Experts of a small language model.
Size: 8 layers, width 128, vocabulary 2048, 12.7M parameters.
Experts: 48 experts in each of 4 layers, 2 picks a token.
Training: a variant of SOAP for the experts, 516M tokens, 7880 steps.
Below are experts of layer 5 (counted from 0) of a mixture-of-experts language model. Rows are named router (the router's row for the expert), up (a neuron's input weights, with its number) and show model dimensions 64-127. Each number is 50 + 12 x the weight over its row's rms, rounded and kept within 0 to 99.
After each expert's rows: "comes after" lists some tokens at least twice as common just before its tokens as in all text. This comes from a sample of Wikipedia text that the model never trained on. Tokens count by the router's weight.

# expert 45
router:66 44 59 46 42 37 43 61 43 44 38 32 44 56 51 68 49 59 53 42 49 60 55 37 56 71 54 57 76 44 31 72 52 57 43 50 50 58 41 29 50 47 86 67 58 69 44 34 43 42 43 54 49 43 62 51 64 52 50 57 50 38 61 15
up9:56 56 57 35 46 49 40 40 59 43 34 38 48 50 53 60 47 64 40 40 53 46 60 61 59 66 51 44 42 66 49 59 70 47 55 65 50 73 61 49 66 38 61 55 68 82 56 49 47 50 18 44 46 49 32 44 57 64 36 62 31 38 33 60
up10:38 45 58 49 38 58 44 58 47 43 59 52 60 48 52 57 36 38 48 44 42 58 43 60 49 52 64 37 56 53 60 55 49 62 53 49 42 57 47 78 80 47 42 52 47 64 37 55 51 48 37 40 51 65 43 60 46 47 50 61 34 63 55 13
up11:50 66 47 44 40 49 73 53 67 74 36 60 36 34 78 47 53 36 30 56 43 33 68 40 44 48 49 46 55 21 48 69 52 54 37 64 38 59 28 26 47 47 46 51 64 49 49 53 48 56 64 66 43 55 58 46 55 22 50 51 54 35 55 47
up12:63 75 55 56 38 24 46 57 72 57 48 54 45 56 63 61 40 61 39 37 54 43 37 49 50 63 47 44 67 48 41 76 75 64 31 73 31 63 53 57 30 66 57 63 63 60 48 58 49 42 37 57 54 59 44 47 69 49 51 52 22 48 45 61
up13:68 46 69 31 50 42 63 80 46 48 51 65 44 48 49 52 55 57 63 29 13 49 57 35 59 54 40 47 50 40 43 62 70 37 28 44 29 38 45 42 43 61 64 59 44 41 22 45 44 87 44 64 77 52 42 64 52 41 52 67 53 29 57 37
comes after: " |", ".", ")", "==", "===", " =="

# expert 13
router:56 30 47 35 40 59 42 41 59 54 31 44 34 43 67 61 45 62 42 45 54 37 55 46 61 80 76 46 56 52 35 76 43 56 47 58 61 61 35 47 47 31 62 51 59 43 26 31 53 38 46 60 55 40 43 52 54 30 48 52 46 51 66 43
up3:29 18 55 47 40 61 39 81 26 53 73 34 50 37 65 55 45 33 42 48 33 61 39 51 35 57 78 39 39 44 41 60 40 14 44 36 41 52 41 34 67 50 48 49 36 46 41 39 55 43 55 45 45 56 44 52 52 51 56 62 66 40 53 41
up4:43 49 81 61 38 62 70 52 33 42 70 46 59 56 39 45 37 44 60 61 47 48 48 34 46 57 28 41 36 64 28 31 31 44 41 47 33 39 44 51 55 74 32 58 68 60 31 52 49 30 36 65 34 35 62 43 52 47 40 63 35 44 39 52
up5:40 44 31 40 57 42 51 56 63 55 33 48 42 35 37 36 51 56 45 35 43 38 56 57 35 58 43 46 66 50 47 49 55 50 71 59 67 51 37 71 61 46 70 53 29 76 58 58 52 45 50 44 67 48 62 52 48 53 77 50 34 52 43 59
up6:63 39 40 37 54 49 45 60 62 43 56 67 57 66 58 33 40 62 64 54 53 50 41 54 35 71 50 54 39 47 75 45 53 48 58 70 24 42 70 40 51 47 51 31 07 61 61 64 44 45 42 59 73 52 32 69 28 52 41 44 66 64 55 38
up7:36 45 44 52 40 50 75 64 29 61 50 48 57 72 37 55 52 57 57 55 37 29 51 56 52 58 58 57 35 49 51 48 35 54 40 49 42 71 55 49 47 48 70 50 73 35 42 63 50 45 62 61 39 59 45 46 40 74 48 76 51 50 70 57
comes after: " |", ":", " ", " (", "–", ","

# expert 47
router:43 48 58 38 63 35 44 48 52 49 46 58 45 47 72 42 38 66 38 47 56 49 58 25 54 55 63 48 59 42 50 71 54 67 58 59 60 49 52 58 62 21 65 70 55 66 49 36 68 50 56 64 55 30 51 67 53 28 65 37 31 39 72 32
up3:39 62 29 34 43 45 52 57 40 38 54 52 23 49 65 81 50 58 48 41 68 65 42 43 32 48 47 32 74 51 47 57 67 47 38 39 56 36 70 43 32 54 72 43 72 50 52 61 47 76 47 54 48 50 55 44 46 48 67 45 44 39 50 52
up4:37 63 61 45 56 52 41 64 69 48 71 56 41 47 65 52 64 49 55 56 39 48 32 44 60 57 43 60 61 51 42 75 42 58 26 33 48 77 49 65 32 59 26 74 54 72 59 49 52 60 49 36 70 34 56 70 73 44 52 32 42 49 52 45
up5:64 36 35 66 53 53 41 52 48 47 67 64 52 44 57 42 46 48 33 11 43 49 48 42 56 49 37 42 64 63 40 50 45 57 58 35 45 51 49 60 47 65 61 64 48 46 74 37 58 45 71 45 49 43 68 50 53 25 54 58 25 39 52 46
up6:52 77 46 65 36 50 33 44 52 41 55 33 69 60 57 57 87 35 56 72 56 41 53 46 37 48 37 51 51 39 47 55 74 59 52 48 62 42 47 60 52 49 66 54 73 47 62 36 36 69 61 61 55 47 60 55 59 43 57 54 41 49 55 56
up7:70 44 49 49 37 43 63 39 56 41 48 56 57 46 55 59 40 46 57 67 39 45 41 43 70 51 57 57 50 38 59 45 58 35 42 46 46 64 51 66 40 62 57 59 39 20 53 46 54 71 66 34 44 45 40 31 58 41 55 36 64 53 35 44
comes after: " 19", " 18", " (19", "20", " the", " in"

# expert 44
router:56 43 55 45 25 48 36 57 50 61 41 43 51 75 46 68 52 56 43 32 50 44 35 34 51 59 44 28 53 50 51 48 77 55 54 55 68 71 53 51 68 48 64 53 57 48 28 46 41 22 27 66 44 61 47 41 47 50 56 48 38 35 54 26
up1:22 41 39 29 36 41 37 61 38 64 42 49 71 60 53 46 59 62 63 46 41 56 58 44 47 36 63 39 68 51 42 65 53 42 33 68 47 54 63 41 57 45 63 50 50 53 47 40 60 59 45 57 47 40 58 51 63 47 46 67 57 55 38 73
up2:63 30 63 60 39 49 50 33 59 46 65 48 46 41 62 55 46 60 52 51 50 57 62 35 44 40 45 33 64 63 56 65 31 40 46 45 65 44 48 25 67 56 61 46 47 44 50 31 40 27 54 45 39 58 46 61 59 39 54 65 31 44 48 24
up3:37 44 29 48 51 50 38 41 36 55 51 42 63 74 63 22 37 44 35 48 66 53 36 45 57 54 42 55 36 44 51 34 44 80 47 33 79 62 51 45 57 54 32 47 51 70 56 76 36 50 32 42 52 57 38 63 59 42 51 58 43 60 40 48
up4:53 57 51 39 31 51 52 38 47 73 56 29 41 67 40 81 70 50 36 48 46 40 37 44 50 63 38 36 43 41 36 53 50 43 65 59 50 53 48 57 69 47 49 34 40 50 42 43 52 57 48 62 48 36 68 37 66 44 49 47 10 51 39 42
up5:58 80 27 41 50 56 41 61 51 46 34 40 49 61 58 59 66 60 44 59 54 48 34 39 59 57 58 39 68 63 26 46 69 48 57 64 47 52 63 63 28 34 39 82 50 61 27 42 55 47 44 53 72 58 54 35 50 29 55 42 65 49 45 49
comes after: " ", " in", " con", " (", " un", " c"

# expert 5
router:44 47 39 31 67 35 38 59 36 46 28 37 20 63 52 53 35 50 25 44 61 31 40 36 61 65 79 46 54 37 50 60 60 62 42 48 42 46 48 53 44 55 67 55 58 61 51 49 52 51 44 54 75 59 38 41 53 28 57 60 30 45 65 41
up18:46 57 24 48 55 43 49 58 49 49 32 32 42 59 58 55 63 62 40 48 69 62 28 54 67 41 58 57 51 35 29 37 62 45 58 27 46 69 53 49 59 69 23 55 62 43 42 42 57 48 59 58 45 30 48 54 52 64 49 43 60 65 11 69
up19:51 64 46 40 59 47 51 57 58 66 34 63 52 37 67 48 42 68 41 54 37 49 38 45 43 52 37 62 62 68 69 42 36 28 59 47 49 59 51 44 65 34 70 35 36 60 53 27 29 39 62 42 38 75 74 46 35 34 50 67 46 35 75 29
up20:75 46 41 54 42 42 42 40 32 63 58 38 51 34 52 50 16 55 46 51 62 57 46 39 59 63 41 52 55 66 43 43 39 62 44 53 59 63 61 33 58 36 45 44 50 67 65 55 48 40 57 61 45 53 17 45 53 42 61 34 54 37 30 55
up21:36 63 44 26 42 62 36 32 27 63 48 41 33 61 41 42 71 55 36 33 34 49 58 42 24 53 67 29 45 51 48 56 37 50 62 42 46 45 38 45 50 62 38 63 42 35 36 62 56 29 30 51 50 57 64 55 34 68 50 65 64 47 51 18
up22:34 53 63 46 34 45 52 41 37 52 58 54 46 46 33 41 20 47 52 47 34 28 49 50 55 54 32 31 53 33 39 52 56 31 53 36 40 39 33 61 51 55 60 63 52 52 58 49 43 64 66 45 62 56 34 37 32 48 49 50 51 38 67 27
comes after: " ", " the", " in", " on", "In", "min"

# expert 16
router:56 55 55 42 51 53 34 40 36 36 39 44 48 62 61 42 38 52 48 32 60 52 46 32 72 49 63 50 47 35 49 46 55 71 58 59 45 72 47 26 29 46 58 53 51 66 51 37 65 26 42 56 56 35 49 38 44 34 43 43 57 66 68 28
up15:38 36 54 53 38 24 41 58 47 72 63 37 42 42 58 39 51 32 47 43 39 56 68 54 42 45 27 39 63 54 34 49 55 36 51 47 63 66 45 36 44 51 50 45 53 45 63 51 36 45 34 25 44 65 25 62 72 47 69 41 59 44 51 49
up16:68 53 61 41 58 21 40 36 52 49 53 49 38 63 61 51 49 50 44 47 43 38 51 33 26 52 69 55 56 46 24 42 37 17 39 55 73 54 36 56 54 45 52 62 28 56 44 46 55 41 62 53 29 42 43 62 53 34 34 49 25 62 54 56
up17:50 51 46 48 29 55 40 63 62 54 35 77 62 48 47 34 45 47 43 17 73 37 67 43 52 51 34 35 56 67 62 21 45 72 62 65 49 37 52 48 34 29 61 48 44 64 60 45 53 39 43 44 35 58 66 66 52 63 50 33 54 38 60 57
up18:57 54 39 55 43 84 61 74 55 57 52 48 49 47 43 40 55 69 51 40 26 54 64 62 53 56 37 17 63 46 54 37 43 62 71 56 33 55 49 28 47 37 48 53 66 50 52 56 39 32 79 63 36 54 67 59 60 59 52 56 57 57 45 42
up19:50 42 51 45 43 52 47 56 59 21 40 58 55 40 46 42 32 51 54 39 25 52 50 48 52 64 61 48 30 39 52 32 52 49 37 66 22 55 43 44 64 23 68 51 38 27 70 67 43 36 34 71 40 58 69 33 42 66 60 51 17 45 73 60
comes after: "ed", "s", "ing", " University", "ic", "ly"

# expert 20
router:65 36 65 51 48 34 26 39 47 44 47 50 29 53 58 45 48 63 25 31 46 57 41 41 55 63 43 48 63 26 51 61 50 47 37 74 61 74 30 26 63 26 48 50 57 68 45 27 54 55 43 50 50 52 47 34 53 47 31 39 54 50 71 34
up30:47 37 47 38 61 66 32 50 47 45 51 70 40 39 38 46 51 52 50 57 48 62 49 49 31 63 28 68 58 61 37 59 76 38 46 32 66 42 56 63 45 36 64 36 57 52 32 55 42 37 45 54 53 52 52 44 52 58 40 50 69 44 59 52
up31:62 35 44 44 52 46 35 29 38 48 55 41 51 51 49 48 70 50 55 24 64 56 44 58 33 56 39 36 56 30 50 71 44 43 58 38 43 19 59 31 46 23 36 47 46 50 56 63 28 39 47 32 47 35 38 28 42 54 41 53 49 58 92 26
up32:54 33 33 55 31 58 49 39 55 61 58 38 45 51 45 42 59 68 64 54 39 58 25 56 34 62 59 59 46 42 31 49 68 40 50 37 38 60 63 87 51 30 51 36 39 63 43 38 32 70 50 26 69 48 67 66 38 43 46 39 44 52 53 52
up33:64 34 44 30 50 47 60 55 38 59 65 39 53 55 56 49 51 72 43 61 56 51 73 59 67 41 71 51 43 49 75 63 67 32 35 41 42 55 56 48 30 55 49 38 65 71 57 53 49 46 62 54 19 47 57 61 38 63 49 60 56 50 28 41
up34:59 49 52 61 18 72 57 62 44 43 47 58 59 45 56 51 48 52 30 50 45 75 39 30 57 74 44 51 63 48 57 35 52 52 47 41 42 46 45 37 58 21 42 49 58 68 43 56 59 29 44 32 47 51 42 40 59 70 37 62 47 16 54 24
comes after: "ed", "s", ",", "ing", "ation", "ted"

# expert 28
router:59 46 51 40 57 51 41 71 53 53 25 31 47 53 54 61 43 55 50 48 52 40 32 57 49 45 54 46 52 41 28 54 51 77 38 66 52 39 36 33 43 48 54 64 61 50 28 41 63 32 29 60 63 54 69 52 45 49 46 66 43 49 63 19
up9:43 54 47 54 68 45 50 55 40 50 46 52 62 46 44 45 55 51 34 43 52 52 56 62 73 65 50 43 54 65 53 53 70 60 55 72 55 62 46 66 51 29 59 70 64 68 49 28 26 26 60 54 68 66 53 63 36 69 65 49 71 51 71 57
up10:48 49 51 29 45 48 63 62 36 52 28 28 55 52 51 53 46 50 39 36 47 45 23 56 63 23 41 40 73 51 52 33 51 28 60 27 60 65 53 37 48 38 81 48 47 45 33 61 37 49 49 42 52 22 41 65 41 59 46 47 66 49 68 72
up11:75 49 44 47 42 53 51 43 67 52 50 64 31 66 37 56 43 44 39 26 51 20 33 48 21 49 48 45 45 55 33 64 53 55 46 46 48 14 35 47 65 56 57 32 48 52 51 54 69 46 64 60 50 50 51 53 59 49 57 31 35 56 36 46
up12:39 45 43 63 42 54 79 63 53 72 51 56 36 53 47 35 49 48 38 36 57 30 54 57 35 64 65 36 52 43 24 32 43 45 54 48 29 61 42 59 39 54 48 63 27 61 77 54 65 42 32 34 46 28 57 64 36 59 58 65 64 52 66 25
up13:31 38 45 76 37 52 48 57 46 47 51 64 45 66 52 46 48 65 53 75 75 43 56 35 44 48 60 63 54 24 42 64 42 56 46 38 69 45 34 57 38 46 42 40 77 57 55 56 57 46 49 35 37 52 57 29 60 49 57 48 30 40 61 35
comes after: "\n", "-", " O", " Pro", "==", " D"